Experts of a small language model.
Size: width 512, 228M parameters.
Experts: 112 GeGLU neurons an expert, 4 picks a token, a shared expert of 256 neurons.
Training: a variant of Adam for the experts, 958M tokens, 7306 steps.
Below are experts of layer 7 (counted from 0) of a mixture-of-experts language model. Rows are named router (the router's row for the expert), down (a neuron's output weights, with its number) and show model dimensions 0-127. Each number is 50 + 15 x the weight over its row's rms, rounded and kept within 0 to 99.
After each expert's rows: a language model's description of what the expert responds to. This comes from a sample of Wikipedia text that the model never trained on.

# expert 55
router:32 89 61 32 37 88 54 23 28 38 64 31 55 50 56 47 10 54 43 53 73 35 59 35 36 35 50 66 48 32 40 74 57 46 67 51 48 48 62 24 53 24 31 44 42 51 31 46 54 39 57 30 38 25 48 57 42 39 53 34 48 32 28 60 56 54 39 42 52 65 50 50 76 57 53 57 58 69 42 63 42 41 67 39 65 37 62 26 51 80 52 53 62 32 74 44 21 42 72 44 73 55 19 38 46 66 42 39 53 47 60 62 48 52 41 60 39 56 43 31 54 37 51 64 41 41 88 47
down0:40 59 47 52 73 66 47 13 62 32 77 43 45 36 50 55 29 48 45 53 45 75 81 37 62 67 95 55 22 42 29 36 31 46 47 59 51 31 47 45 29 35 45 47 78 46 47 48 56 65 41 33 66 61 40 46 38 32 48 02 55 65 34 39 51 34 35 70 45 67 33 52 37 65 51 64 50 37 40 59 36 59 41 58 79 50 46 33 53 54 39 64 62 48 77 43 63 87 59 19 32 26 46 45 75 58 62 42 29 54 79 80 66 43 51 45 56 41 48 56 47 54 55 56 40 61 64 48
down1:30 61 73 42 48 37 34 31 46 73 70 56 46 39 45 40 40 22 55 69 60 53 64 48 69 52 57 57 39 91 48 37 37 24 55 42 26 43 58 51 41 35 29 19 46 29 57 41 51 16 51 61 47 31 62 63 41 92 86 32 31 52 44 63 33 23 66 42 67 74 58 53 39 60 80 48 41 70 69 28 19 62 58 42 43 53 42 50 52 79 41 49 33 60 64 41 63 54 62 58 44 54 27 38 46 58 46 57 49 50 45 38 50 44 49 49 33 23 60 53 44 68 31 39 47 59 33 29
down2:66 46 54 49 58 30 62 52 56 64 52 41 26 52 54 53 57 38 55 69 16 48 63 40 41 55 53 43 51 57 52 64 36 63 46 53 68 34 61 54 51 25 66 49 45 46 58 42 72 86 71 34 55 70 71 44 33 26 42 46 76 28 65 49 61 62 39 69 45 49 41 54 34 53 35 62 46 32 45 49 60 44 50 77 63 43 76 68 31 58 13 70 42 44 34 30 16 47 29 14 28 63 76 65 51 38 37 42 65 55 36 39 24 56 48 45 64 81 12 43 30 54 57 51 48 48 37 61
down3:48 56 38 55 48 75 17 32 53 44 34 53 46 46 72 41 40 53 77 33 44 57 56 77 21 36 58 51 50 49 28 33 79 46 34 53 38 17 49 50 30 68 53 76 45 32 33 82 40 45 41 43 55 56 48 55 40 99 62 40 26 62 35 48 50 40 66 58 52 33 77 34 66 54 60 47 61 62 47 42 57 30 73 70 63 38 71 58 46 44 53 67 50 58 30 45 45 40 30 33 50 49 76 41 66 22 58 55 16 30 53 66 72 28 66 30 47 42 54 46 40 53 46 60 59 46 56 59
down4:52 54 44 36 29 69 31 67 19 48 51 55 69 21 29 95 67 59 46 48 61 46 52 67 40 55 34 59 74 37 60 49 12 42 65 78 46 50 54 45 47 55 35 54 47 45 43 43 34 32 70 48 51 37 24 56 64 29 58 47 58 51 65 62 41 68 55 36 47 61 65 72 53 53 30 58 72 41 38 77 48 70 56 49 19 57 48 71 48 24 55 30 49 48 47 52 39 64 15 29 66 70 66 49 29 50 64 40 64 58 30 22 73 58 52 45 22 57 63 52 46 52 40 32 61 60 37 79
down5:34 36 58 35 65 28 31 37 55 51 50 60 38 61 38 42 41 43 37 52 27 31 63 41 58 72 58 78 61 38 51 39 49 49 56 61 05 48 66 58 44 59 70 94 45 69 48 41 40 71 16 45 23 56 32 28 51 61 84 41 61 31 82 51 73 45 29 62 32 43 36 46 18 33 59 42 69 48 40 29 30 24 58 44 52 44 80 60 32 61 51 55 69 59 41 77 53 57 36 31 65 35 83 34 57 47 37 42 36 41 61 55 44 58 38 59 60 65 62 54 63 39 55 81 64 31 47 63
down6:57 49 55 29 51 25 53 57 55 55 75 31 21 51 66 54 62 66 64 24 56 55 46 45 40 52 49 75 42 57 28 46 46 57 50 70 54 46 67 50 27 58 81 68 34 35 61 70 48 61 55 48 68 59 61 72 42 35 53 59 32 61 59 86 24 61 54 53 64 39 72 74 47 29 21 37 48 59 42 61 66 33 52 70 39 62 45 79 39 48 08 80 61 64 27 61 63 71 44 56 34 29 79 47 32 28 34 22 53 45 61 64 57 29 47 27 51 38 38 54 56 63 30 57 54 63 45 45
down7:54 60 60 50 64 58 30 44 55 51 47 31 45 55 45 18 55 75 43 45 61 53 45 71 31 46 50 40 54 37 29 53 41 52 85 67 66 39 44 55 54 44 50 39 36 43 73 63 52 44 32 55 59 40 23 55 50 58 87 47 31 67 52 40 46 22 33 52 70 50 29 62 43 67 50 60 71 68 77 69 32 26 30 45 45 87 36 50 67 72 68 40 27 78 37 61 80 42 37 58 60 36 57 37 43 81 50 36 50 49 64 54 47 49 30 57 43 30 46 39 39 45 59 39 43 45 47 41
It responds to: Main verbs after a subject or who in biography openings, such as is, was, plays, served, competed, participated.

# expert 39
router:36 99 58 29 19 65 37 43 35 65 76 06 57 57 53 60 11 51 67 49 51 40 48 48 49 33 30 57 37 52 38 47 60 47 43 46 28 63 55 70 40 44 27 52 44 29 52 46 49 62 43 53 50 27 47 24 39 45 53 54 56 34 32 82 54 60 24 47 92 61 60 41 82 63 41 62 47 62 72 58 27 63 59 43 32 13 55 41 53 91 44 21 45 50 42 26 42 28 77 35 45 29 02 64 39 78 68 61 44 49 81 52 68 45 57 58 53 27 32 32 44 35 68 48 30 66 48 52
down0:28 53 68 27 71 50 47 58 65 43 55 49 50 51 68 42 46 74 47 55 65 72 48 59 21 59 48 62 39 67 50 58 22 71 50 63 72 39 51 52 32 76 48 60 65 39 27 48 71 60 48 57 57 62 41 64 45 66 63 75 55 40 66 48 49 54 64 54 24 47 66 56 42 55 52 51 79 58 64 47 72 28 76 44 53 60 57 47 52 66 30 11 50 24 46 65 51 55 57 51 64 61 47 41 48 40 51 39 22 38 50 38 54 69 70 54 49 34 34 59 36 58 63 40 67 76 34 65
down1:28 66 27 70 24 34 40 54 56 59 51 56 43 79 81 45 48 28 28 60 69 27 29 56 24 50 60 51 54 76 34 60 46 38 56 43 48 67 70 66 58 48 75 53 42 48 61 47 56 60 39 54 40 15 43 31 72 37 52 51 72 27 33 52 58 51 65 35 54 66 64 43 46 53 45 68 64 53 38 54 38 47 74 44 63 57 44 66 51 58 46 00 36 57 52 51 49 44 37 33 45 68 70 72 54 35 28 48 37 23 26 50 41 51 41 87 46 17 50 59 30 23 34 21 35 28 59 39
down2:38 28 32 58 77 54 73 18 57 22 46 20 59 76 62 61 44 43 59 59 63 36 61 28 53 54 48 52 66 43 02 63 59 51 25 50 47 37 51 36 37 38 67 47 44 56 49 49 45 42 42 56 66 64 41 93 38 50 50 06 42 77 41 48 55 54 75 50 50 40 32 58 45 55 43 60 65 31 31 45 45 71 25 42 77 59 32 63 40 44 58 77 45 39 27 44 42 67 37 52 35 39 42 45 60 52 21 75 37 53 22 55 50 42 59 53 63 93 51 62 39 26 58 46 68 60 51 53
down3:64 76 69 39 44 56 37 52 48 59 55 62 53 47 17 29 64 44 55 15 59 39 67 26 52 58 34 72 53 46 17 47 73 50 50 66 67 69 56 48 48 68 44 35 32 54 65 40 46 31 56 57 60 47 74 32 47 58 53 38 39 35 68 74 32 29 18 53 49 52 61 52 59 57 44 67 46 42 73 53 39 49 45 25 51 60 44 62 42 35 63 40 45 46 26 41 39 45 63 72 58 77 55 61 43 48 55 37 71 45 39 39 49 56 36 25 65 64 37 41 28 09 38 51 13 63 16 24
down4:33 53 31 54 58 69 41 63 55 67 24 73 50 33 76 39 10 53 64 63 39 59 19 46 28 65 59 30 67 58 53 53 67 51 51 29 27 63 47 69 84 41 23 68 61 29 33 49 48 39 49 38 48 55 40 47 59 41 46 41 68 65 46 61 42 23 40 58 34 39 56 61 51 57 76 61 46 60 72 35 28 51 64 58 70 63 30 40 47 39 71 50 78 63 68 56 60 52 33 65 53 73 34 24 38 60 67 65 29 36 61 65 78 40 54 50 43 46 36 60 46 61 50 49 36 40 41 59
down5:53 49 50 78 49 52 44 51 65 59 64 47 34 37 59 80 44 38 82 74 50 81 44 54 38 61 32 60 44 50 58 64 45 48 48 42 35 61 47 37 47 31 69 53 37 62 60 27 47 59 51 57 35 17 34 06 54 46 60 58 44 62 64 64 28 61 28 43 50 25 42 58 69 70 37 83 44 44 76 99 64 86 31 56 51 50 48 35 52 53 41 47 77 79 53 40 55 92 59 49 60 60 58 42 47 38 29 88 76 41 43 69 53 74 52 48 69 52 46 56 61 42 46 50 62 42 49 42
down6:31 55 49 50 42 40 31 61 62 30 61 67 39 46 35 47 68 46 36 56 36 50 56 70 66 46 35 38 30 43 67 33 46 55 43 27 73 41 42 63 73 53 65 59 21 43 69 44 73 72 58 33 28 42 53 86 77 36 30 14 46 50 78 40 59 32 48 42 46 42 42 39 55 80 65 48 45 62 42 41 43 32 29 60 39 66 53 22 35 68 46 48 31 43 52 67 38 84 35 62 55 52 57 46 52 35 42 33 49 75 33 39 39 68 59 60 39 77 43 45 52 68 42 22 42 49 44 49
down7:47 38 39 40 43 37 24 47 50 46 33 60 26 43 34 56 53 32 47 51 46 45 52 84 42 39 58 37 41 68 76 45 59 47 41 36 53 69 67 50 33 34 74 48 54 49 83 40 44 43 63 65 77 73 33 74 52 78 56 66 39 75 60 21 51 66 40 64 55 70 39 62 50 75 26 25 48 39 36 08 49 40 43 52 11 40 53 11 36 75 37 58 58 54 49 56 49 50 53 65 50 50 41 37 33 46 52 51 40 52 55 74 36 24 54 25 38 65 44 61 67 46 63 78 50 63 22 36
It responds to: Four-digit years from the 2000s and 2010s, often in season spans, elections and career lists, e.g. "2014–2016", "2011 Illinois All-State".

# expert 38
router:54 99 72 43 44 39 35 30 54 53 95 38 35 52 51 52 60 50 31 57 76 49 57 49 37 36 39 60 59 39 41 45 48 53 47 32 33 77 42 52 78 32 61 56 54 71 36 41 49 63 39 35 44 14 53 46 44 54 34 61 62 20 35 55 56 63 56 46 51 52 52 46 50 67 39 59 61 48 59 66 50 30 71 38 83 48 26 55 45 60 61 27 75 38 41 36 71 44 40 54 66 47 53 53 66 52 51 60 40 40 47 47 70 45 36 36 51 71 55 44 37 75 64 57 39 20 60 44
down0:49 39 25 48 55 63 12 61 60 45 44 21 25 79 43 47 56 28 08 59 52 57 51 50 54 56 67 52 56 38 60 68 54 38 67 42 61 54 32 28 64 29 45 55 45 41 30 59 46 61 17 74 40 57 15 66 41 40 42 27 27 56 50 40 58 44 44 26 36 64 16 50 64 32 36 45 65 34 42 63 65 50 36 53 33 60 70 43 43 47 32 23 43 90 19 49 60 42 54 33 35 33 40 55 57 56 63 41 73 52 47 48 72 69 55 59 28 22 63 35 61 60 37 75 53 51 42 30
down1:21 42 67 60 79 35 45 84 53 29 62 39 75 49 34 60 57 72 62 58 57 54 59 68 33 68 54 47 61 58 82 45 43 25 68 56 32 52 70 45 57 66 60 52 67 61 53 40 74 57 45 50 73 55 33 50 40 56 70 26 77 33 46 40 50 68 56 63 64 35 56 55 32 32 60 27 39 51 52 52 56 50 61 33 38 47 30 35 49 60 60 52 70 61 29 61 53 31 39 58 61 43 51 51 66 48 30 29 32 38 33 51 52 54 67 38 39 79 37 25 63 60 37 34 29 62 43 49
down2:52 43 51 47 66 63 56 69 40 73 47 61 62 40 57 43 53 43 65 78 12 93 66 53 40 21 24 54 56 57 50 42 61 48 60 57 62 32 22 46 34 49 57 62 41 42 18 45 68 49 25 29 43 28 60 62 57 35 50 47 40 14 35 56 44 43 50 48 64 32 23 58 41 63 49 49 67 33 46 35 42 45 45 64 54 46 36 72 74 49 54 62 22 40 46 32 46 28 47 68 51 45 43 18 64 44 65 72 45 58 45 52 45 67 37 58 49 69 74 39 54 40 38 53 22 45 55 45
down3:32 55 53 17 42 21 47 42 39 30 49 49 58 26 60 37 71 36 45 64 53 58 45 82 73 63 64 51 50 67 65 73 34 60 42 35 36 69 59 31 56 60 56 39 56 42 67 75 58 71 64 59 40 35 72 53 53 50 73 34 79 39 51 47 22 50 59 73 71 74 70 35 37 64 60 70 46 47 49 52 50 43 32 53 38 70 19 36 61 69 42 70 60 32 28 77 46 47 49 63 61 28 39 21 01 51 33 53 39 25 56 45 78 51 61 49 53 56 50 57 43 50 29 33 53 53 55 73
down4:67 37 37 31 52 40 44 44 39 60 56 40 69 53 46 59 52 56 62 53 52 74 44 48 52 62 39 71 46 45 59 45 68 74 24 47 49 66 29 54 57 76 45 53 68 33 55 54 44 31 59 57 47 56 39 25 46 40 64 31 22 50 60 54 59 25 64 40 65 46 43 13 31 43 60 46 30 44 80 33 29 36 41 64 53 60 50 31 75 56 37 40 54 54 38 73 57 46 45 68 44 41 64 50 51 32 46 62 84 45 32 59 64 18 35 19 31 69 36 55 68 53 55 83 40 73 49 52
down5:66 45 47 56 54 21 47 46 66 45 70 39 41 44 61 64 46 41 53 28 86 67 53 27 65 81 62 75 62 70 60 61 45 50 55 35 39 55 56 43 33 51 28 43 48 19 36 48 62 63 48 80 39 51 61 40 75 55 44 42 64 48 60 50 41 51 38 72 54 63 52 53 42 51 58 55 61 35 41 51 61 48 35 50 51 54 46 40 45 49 45 57 65 51 58 60 34 57 52 42 59 72 35 57 29 30 07 36 37 58 68 63 61 66 79 38 50 39 80 45 32 68 52 43 52 36 53 51
down6:38 54 44 58 59 52 50 36 37 40 71 60 58 40 58 68 43 30 34 47 38 36 18 48 34 37 58 37 41 53 42 55 66 39 56 59 68 48 38 57 42 73 29 51 81 76 25 63 47 48 71 64 55 46 40 57 49 57 40 34 62 54 37 54 34 32 70 47 45 43 57 40 62 68 41 58 55 40 75 43 58 47 62 63 35 47 49 54 36 28 35 54 63 50 70 31 26 60 54 60 20 56 64 57 41 62 86 48 47 64 29 29 33 31 46 60 38 59 52 63 62 69 41 70 51 52 66 57
down7:30 36 58 43 57 39 67 65 54 54 55 67 43 56 80 41 41 57 74 54 40 40 55 42 41 51 57 62 36 52 51 37 32 49 52 55 50 69 53 50 72 42 43 80 36 79 38 73 34 45 43 44 57 61 31 74 73 58 32 43 32 64 24 35 57 46 41 45 36 65 46 31 53 27 50 64 41 37 67 27 57 39 68 52 61 63 84 39 59 62 41 73 72 71 40 43 44 72 45 30 37 46 41 54 44 51 54 65 51 48 34 29 77 67 48 55 52 53 33 70 44 40 65 44 57 56 51 60
It responds to: Commas and periods closing clauses, including ones after closing quotes, plus contrastive connectors such as while, although, but, especially.

# expert 62
router:62 95 80 47 17 45 59 43 41 59 78 00 46 65 65 60 16 69 67 45 50 31 61 32 24 67 56 66 75 57 18 60 23 43 52 34 25 48 56 37 62 41 45 53 57 22 44 39 52 57 55 49 47 51 52 27 50 47 38 46 59 36 45 63 59 40 40 26 63 42 40 57 87 32 45 64 54 56 60 52 39 56 70 44 28 37 48 57 39 54 44 57 46 28 54 14 43 47 57 66 61 48 21 66 61 44 63 76 32 68 61 63 55 67 49 41 35 34 33 47 45 58 66 59 31 39 71 18
down0:54 32 37 59 65 37 63 56 64 62 48 62 40 37 80 48 71 62 51 45 67 48 39 61 63 57 62 18 32 50 52 86 43 53 51 56 57 44 64 58 37 53 59 61 73 41 74 34 26 59 39 49 51 67 45 46 69 84 70 24 54 28 68 56 48 29 46 34 26 34 55 60 61 47 38 68 53 37 34 39 60 42 69 28 31 72 55 12 70 59 46 41 39 72 72 43 52 19 62 58 41 80 65 45 25 39 47 51 31 54 27 60 56 82 66 73 59 46 51 51 44 64 51 29 80 56 42 56
down1:69 53 34 64 30 68 41 62 56 40 57 58 16 73 38 56 50 47 58 36 39 45 38 63 73 50 46 27 54 45 64 25 50 50 30 78 71 59 67 49 41 53 54 41 57 49 34 31 56 99 68 52 37 67 83 76 30 62 57 31 50 50 55 37 42 34 67 75 35 38 57 19 58 63 36 51 23 70 26 71 41 64 40 43 56 31 33 43 27 45 13 48 34 25 68 57 43 23 37 38 50 35 38 23 45 47 42 61 30 73 58 23 47 65 41 66 64 52 48 46 54 67 49 56 60 55 31 44
down2:47 58 71 52 43 39 53 55 33 39 44 67 67 55 40 62 33 59 43 60 53 71 42 48 44 88 35 39 53 61 36 72 54 60 57 53 40 46 65 46 38 40 27 45 51 46 59 57 54 56 47 57 55 30 22 57 36 40 44 42 77 56 59 72 44 35 60 40 16 48 37 51 47 55 51 04 71 71 44 75 41 42 36 49 84 28 38 67 74 68 43 32 55 34 63 40 66 31 55 48 71 60 85 35 39 84 29 67 41 65 71 27 55 58 33 20 55 29 55 44 29 36 28 69 39 56 60 74
down3:55 50 27 63 57 49 61 31 53 47 29 55 63 43 14 46 49 30 59 58 47 41 67 56 44 49 41 54 41 50 63 64 57 83 35 39 43 41 67 52 28 66 57 45 37 56 43 39 37 55 48 50 56 33 29 62 49 38 82 33 69 44 69 35 65 73 56 69 41 45 74 73 46 88 64 39 84 48 04 44 59 68 34 18 51 34 61 35 58 43 50 52 52 26 62 50 62 49 61 48 34 36 52 43 69 50 55 49 63 17 67 75 18 57 57 28 47 61 54 42 51 59 81 41 74 70 37 32
down4:63 69 37 30 53 52 49 67 59 50 57 31 62 47 35 52 50 63 21 35 52 30 51 70 70 19 51 70 66 80 64 44 51 38 78 37 62 60 48 69 53 47 44 28 48 64 52 80 34 76 48 51 36 38 49 68 66 45 38 59 80 64 42 60 61 74 38 33 74 50 49 40 40 79 50 51 46 43 43 83 46 46 62 55 59 52 56 44 80 24 68 42 33 25 65 46 55 41 61 38 64 41 50 50 42 56 53 43 46 57 78 51 45 66 46 37 50 41 59 34 71 30 37 43 61 66 52 48
down5:59 52 53 61 49 61 34 56 87 33 46 34 76 30 58 40 30 47 44 53 56 63 48 33 48 41 52 42 44 54 42 51 25 40 40 49 29 62 52 62 29 57 53 38 52 26 54 75 43 66 31 68 45 35 46 40 58 62 58 44 71 63 56 99 66 58 52 50 61 38 67 65 42 58 38 38 61 67 68 66 74 67 73 47 50 45 49 44 67 01 45 24 71 29 14 54 62 38 37 75 63 61 42 61 48 54 27 67 21 45 47 50 65 57 35 63 43 38 45 47 81 58 44 41 31 60 35 36
down6:43 47 49 81 41 72 59 59 48 54 45 62 50 36 55 46 84 51 47 40 39 51 80 83 67 73 42 32 44 22 51 47 59 38 52 74 46 49 54 67 65 23 40 51 62 34 67 28 54 56 51 12 07 45 42 33 68 53 66 56 50 26 21 55 45 63 71 51 48 32 75 55 40 43 62 58 44 47 51 81 39 69 13 39 49 39 56 62 39 60 61 30 57 43 41 40 36 63 55 60 27 52 48 16 43 46 39 63 71 60 58 33 70 27 57 34 56 58 53 61 47 36 67 53 47 34 24 53
down7:43 66 58 33 60 40 42 49 34 41 53 71 79 53 54 51 44 37 51 52 63 15 48 84 33 24 56 55 37 40 72 73 31 21 63 45 43 51 43 47 33 66 46 50 63 23 72 57 30 53 33 41 34 27 70 61 52 33 49 61 44 13 41 39 68 49 31 61 50 30 67 51 34 55 41 61 50 73 48 57 62 47 60 58 43 56 40 56 83 57 51 50 43 39 22 58 44 48 82 29 35 34 42 41 36 39 81 46 60 76 20 56 38 66 54 42 38 59 27 44 44 25 52 44 56 50 40 48
It responds to: Years after month-day dates, and ending words of place names such as Creek, Street, Stadium, Airport, County, Railway.

# expert 31
router:63 93 83 45 32 51 41 46 41 51 55 14 30 68 33 54 38 54 53 61 67 29 45 51 52 72 44 68 65 36 17 52 44 53 54 49 17 77 61 52 52 23 56 38 33 14 32 49 58 59 46 46 68 29 44 28 37 42 27 74 64 39 60 54 70 56 43 39 69 47 33 30 71 65 32 45 50 54 48 61 32 18 75 34 63 39 69 52 42 62 58 51 48 43 46 47 39 47 39 58 58 50 31 43 55 68 62 60 52 83 62 42 53 59 53 66 54 37 62 38 43 65 69 56 33 54 62 68
down0:42 53 42 42 53 32 51 51 42 43 36 53 41 36 55 44 68 48 62 27 44 39 31 35 28 41 41 76 56 48 64 48 52 60 38 25 71 39 41 41 45 44 65 39 58 72 31 54 60 37 28 41 37 49 59 52 38 22 54 24 53 33 32 64 62 32 62 71 45 59 38 54 44 48 10 29 74 80 14 43 68 44 43 29 52 11 77 60 44 35 46 53 79 57 22 55 34 26 78 10 37 18 28 62 69 57 40 32 10 23 65 39 42 74 63 81 28 72 61 50 72 66 52 51 28 44 56 21
down1:45 31 42 76 59 73 44 51 54 59 51 80 50 41 18 37 52 81 28 79 58 57 81 54 56 70 49 28 60 15 39 47 46 38 53 79 46 30 46 54 45 53 54 52 38 30 58 65 51 44 04 40 44 23 28 52 73 60 72 56 63 50 36 57 58 60 40 70 62 50 42 58 31 29 50 49 10 29 47 49 72 66 26 24 59 80 56 36 38 59 38 46 58 49 60 61 60 68 43 68 53 41 51 39 58 40 43 25 29 65 33 55 54 16 63 34 32 30 58 49 52 40 33 40 09 35 35 60
down2:28 56 44 56 78 64 55 67 53 57 47 52 58 40 49 52 34 31 41 67 41 45 67 40 56 31 82 46 46 65 61 40 74 58 45 57 45 55 58 33 42 68 58 31 68 77 20 57 11 52 43 70 69 60 69 44 67 62 15 62 75 51 38 58 48 57 74 54 58 40 69 54 39 56 33 74 69 31 33 76 60 50 21 33 36 60 66 41 40 23 76 51 47 57 50 40 41 57 32 60 50 35 40 66 36 55 59 27 71 54 68 46 59 27 41 54 54 33 47 42 34 31 60 69 27 59 66 61
down3:43 51 56 31 27 48 65 63 41 64 43 22 64 58 65 51 60 49 37 42 49 40 51 40 66 53 55 66 33 76 41 27 60 53 66 52 40 58 38 46 63 36 50 66 66 50 54 45 60 35 67 78 52 44 28 66 76 29 65 48 59 37 67 39 48 29 45 37 24 23 59 39 53 61 48 67 44 44 52 99 46 48 63 37 45 57 31 36 46 28 32 56 55 51 44 24 62 41 70 60 61 28 74 51 69 52 43 38 26 55 66 38 54 71 51 69 42 66 42 33 70 44 54 52 33 44 33 47
down4:38 46 58 28 25 57 31 46 34 48 67 66 47 28 74 68 49 31 81 58 20 39 72 57 47 49 27 31 55 60 53 51 46 47 26 39 51 57 67 73 52 46 68 52 53 45 45 47 51 23 43 44 43 43 56 54 56 62 61 44 68 73 69 42 23 72 80 36 53 46 48 72 56 41 39 40 04 51 53 55 38 26 25 52 50 39 57 52 57 69 30 67 54 55 27 63 26 36 76 36 72 61 47 68 43 52 41 64 53 22 46 63 45 79 53 56 26 36 55 46 58 39 93 37 60 56 69 47
down5:46 47 49 62 25 47 66 69 34 65 77 62 43 40 55 32 29 39 70 59 47 42 46 29 37 54 85 52 49 72 50 58 58 50 49 37 55 64 51 67 62 43 33 99 25 43 57 45 39 51 64 70 43 27 43 73 50 50 42 20 85 39 46 52 59 42 54 42 49 72 53 38 59 71 63 66 64 84 41 52 43 25 64 33 67 41 47 57 51 41 61 58 55 37 69 52 58 69 53 62 71 41 51 79 41 50 32 49 59 51 58 49 55 45 04 39 72 38 44 50 47 30 55 58 56 48 41 72
down6:43 47 47 61 43 50 28 47 45 45 63 42 67 40 70 62 24 59 39 40 51 66 73 48 54 44 48 64 43 85 47 42 22 47 66 42 33 62 56 59 25 24 60 50 45 56 35 64 46 31 60 58 38 32 60 33 34 51 43 77 69 82 64 50 44 36 58 63 45 46 56 65 57 73 38 71 34 49 48 43 44 50 43 29 51 35 55 63 73 64 24 48 49 46 70 29 67 49 46 37 68 36 33 53 27 51 71 45 73 36 76 41 32 49 53 55 39 43 44 58 73 53 27 66 42 38 49 27
down7:64 46 30 53 82 40 64 52 55 58 33 36 44 46 58 63 44 53 62 79 52 62 65 59 39 34 63 80 54 59 36 37 43 44 68 55 56 44 48 66 75 37 70 79 41 67 41 37 44 66 57 82 53 48 62 41 36 49 48 40 34 61 59 28 63 51 52 38 49 40 44 60 60 45 46 52 67 34 66 75 52 63 16 77 54 66 55 56 31 31 41 49 42 59 60 78 60 57 33 57 67 55 55 50 69 32 51 78 32 51 34 66 49 49 38 46 59 42 37 68 52 43 42 52 62 38 32 68
It responds to: Team names, league terms and game words in sports articles and stat tables, such as Rams, touchdown, season, scored, defense.

# expert 6
router:55 92 73 15 21 73 48 31 34 69 72 23 47 48 35 58 39 53 52 55 60 29 50 38 30 48 59 53 29 39 32 51 72 20 57 19 30 79 50 34 45 48 42 34 44 28 33 35 58 48 32 42 59 20 44 51 44 58 31 57 54 38 40 71 45 33 40 37 59 62 35 54 73 36 20 54 52 65 59 93 18 39 71 32 54 31 57 46 56 57 62 47 44 53 63 45 44 44 53 60 41 42 25 44 73 45 55 55 56 43 55 53 59 53 27 55 40 30 65 26 47 61 61 48 63 38 62 45
down0:48 49 69 59 37 58 74 05 55 41 77 70 56 66 69 49 54 36 48 49 35 19 56 47 57 48 07 59 69 47 73 51 15 55 49 67 63 51 60 70 54 50 47 44 42 65 56 60 38 69 56 51 34 41 43 59 54 53 58 59 52 50 47 35 55 65 26 50 42 53 43 84 65 51 57 50 75 67 56 41 80 54 45 62 69 43 61 53 44 66 60 28 29 59 53 67 37 38 18 60 70 81 61 42 53 65 74 55 60 27 75 43 56 69 64 58 53 43 54 52 42 24 30 78 42 52 37 52
down1:70 61 40 49 49 45 36 33 46 45 68 82 36 60 37 38 60 44 34 37 39 64 35 37 35 55 59 63 33 66 61 58 54 42 46 55 34 39 44 58 31 66 56 78 51 37 97 48 41 30 37 13 67 58 61 70 38 54 24 52 57 24 35 68 59 59 54 53 59 47 26 50 45 51 28 40 42 54 53 44 48 43 52 63 45 59 75 55 75 36 60 56 36 54 17 45 58 71 52 39 50 51 53 53 26 46 61 53 87 43 53 78 49 45 39 66 59 31 50 33 30 59 37 45 30 34 57 43
down2:82 54 57 46 55 53 58 61 74 37 53 72 57 44 56 68 78 61 53 66 34 46 82 45 39 38 05 46 44 43 56 54 62 78 40 68 72 56 33 56 56 37 35 64 46 61 40 56 14 38 46 66 57 64 80 52 71 43 67 46 50 53 81 63 21 43 58 56 27 52 33 57 54 70 42 56 44 56 27 45 81 49 41 69 52 26 69 51 30 58 88 31 59 99 56 23 56 51 53 68 14 44 49 36 24 43 68 60 45 55 60 36 37 50 52 57 57 40 35 74 35 73 61 38 46 34 53 53
down3:33 48 41 63 78 56 44 45 63 38 60 58 58 41 56 31 40 61 51 35 69 47 58 52 42 79 46 44 43 37 39 50 23 45 31 38 50 50 59 68 58 32 43 66 46 26 76 63 56 26 23 68 56 43 48 47 53 41 29 51 56 63 52 50 59 61 44 24 52 38 56 60 55 37 69 35 65 41 39 41 46 46 39 56 41 87 61 78 48 57 78 51 09 48 54 80 46 73 57 24 52 30 88 26 34 54 42 51 58 46 49 69 42 42 54 54 44 31 45 44 60 43 57 65 12 60 73 36
down4:39 54 56 57 51 50 66 53 43 24 53 62 71 46 60 15 40 32 05 88 34 54 57 43 52 35 52 45 33 35 31 59 44 71 33 53 54 60 54 42 39 66 50 51 30 56 54 61 72 60 35 18 24 37 54 47 29 53 53 27 35 50 55 61 75 55 50 47 30 42 58 41 48 52 58 53 13 32 37 41 76 24 76 38 65 44 47 67 60 31 41 52 41 49 59 54 54 67 56 51 53 51 54 33 55 52 60 59 28 58 38 45 45 49 41 64 38 30 23 50 63 47 34 35 33 24 63 34
down5:70 45 52 49 68 46 61 44 24 54 37 36 43 47 46 62 52 48 32 53 33 19 33 58 46 55 26 55 41 53 69 84 48 56 61 54 46 38 55 63 45 55 69 60 56 52 55 30 43 54 41 24 52 33 19 44 76 88 43 77 50 56 45 46 66 49 81 42 37 35 56 69 47 33 47 55 52 43 50 37 64 43 72 26 54 58 45 48 61 66 56 50 37 90 53 42 70 36 47 41 81 60 55 43 58 48 56 32 41 31 60 59 77 48 46 47 42 34 44 37 55 39 47 47 57 70 75 46
down6:42 43 60 45 66 39 53 64 51 55 26 43 52 57 49 69 34 62 43 64 35 48 35 80 15 37 48 49 50 39 70 25 44 61 54 41 43 47 66 62 77 55 55 40 74 59 64 50 19 26 41 44 50 72 24 36 55 57 58 68 68 34 31 62 53 36 46 61 49 36 66 34 64 27 39 61 48 64 58 48 37 52 45 62 68 54 36 44 78 61 47 65 86 59 41 52 39 54 56 65 41 29 55 54 43 50 53 41 56 73 73 48 42 47 73 44 40 20 44 70 86 11 43 43 48 66 58 40
down7:57 55 66 55 56 46 49 45 60 55 33 37 67 19 53 22 57 62 31 44 59 45 49 61 37 38 35 65 62 32 48 25 41 64 45 34 43 71 65 42 21 32 55 31 38 40 34 22 49 45 43 40 47 50 47 57 36 43 81 47 54 87 34 52 43 63 65 77 46 35 44 12 30 90 54 31 63 26 33 47 48 51 52 60 39 45 72 31 24 67 30 60 58 36 52 48 44 47 27 60 52 30 48 47 49 53 27 56 39 38 44 80 35 41 41 00 45 67 32 49 33 56 58 44 63 83 38 33
It responds to: Sports words in athlete and team articles, such as football, Cup, Championship, medal, weightclass, plus years, scores and "that" naming events.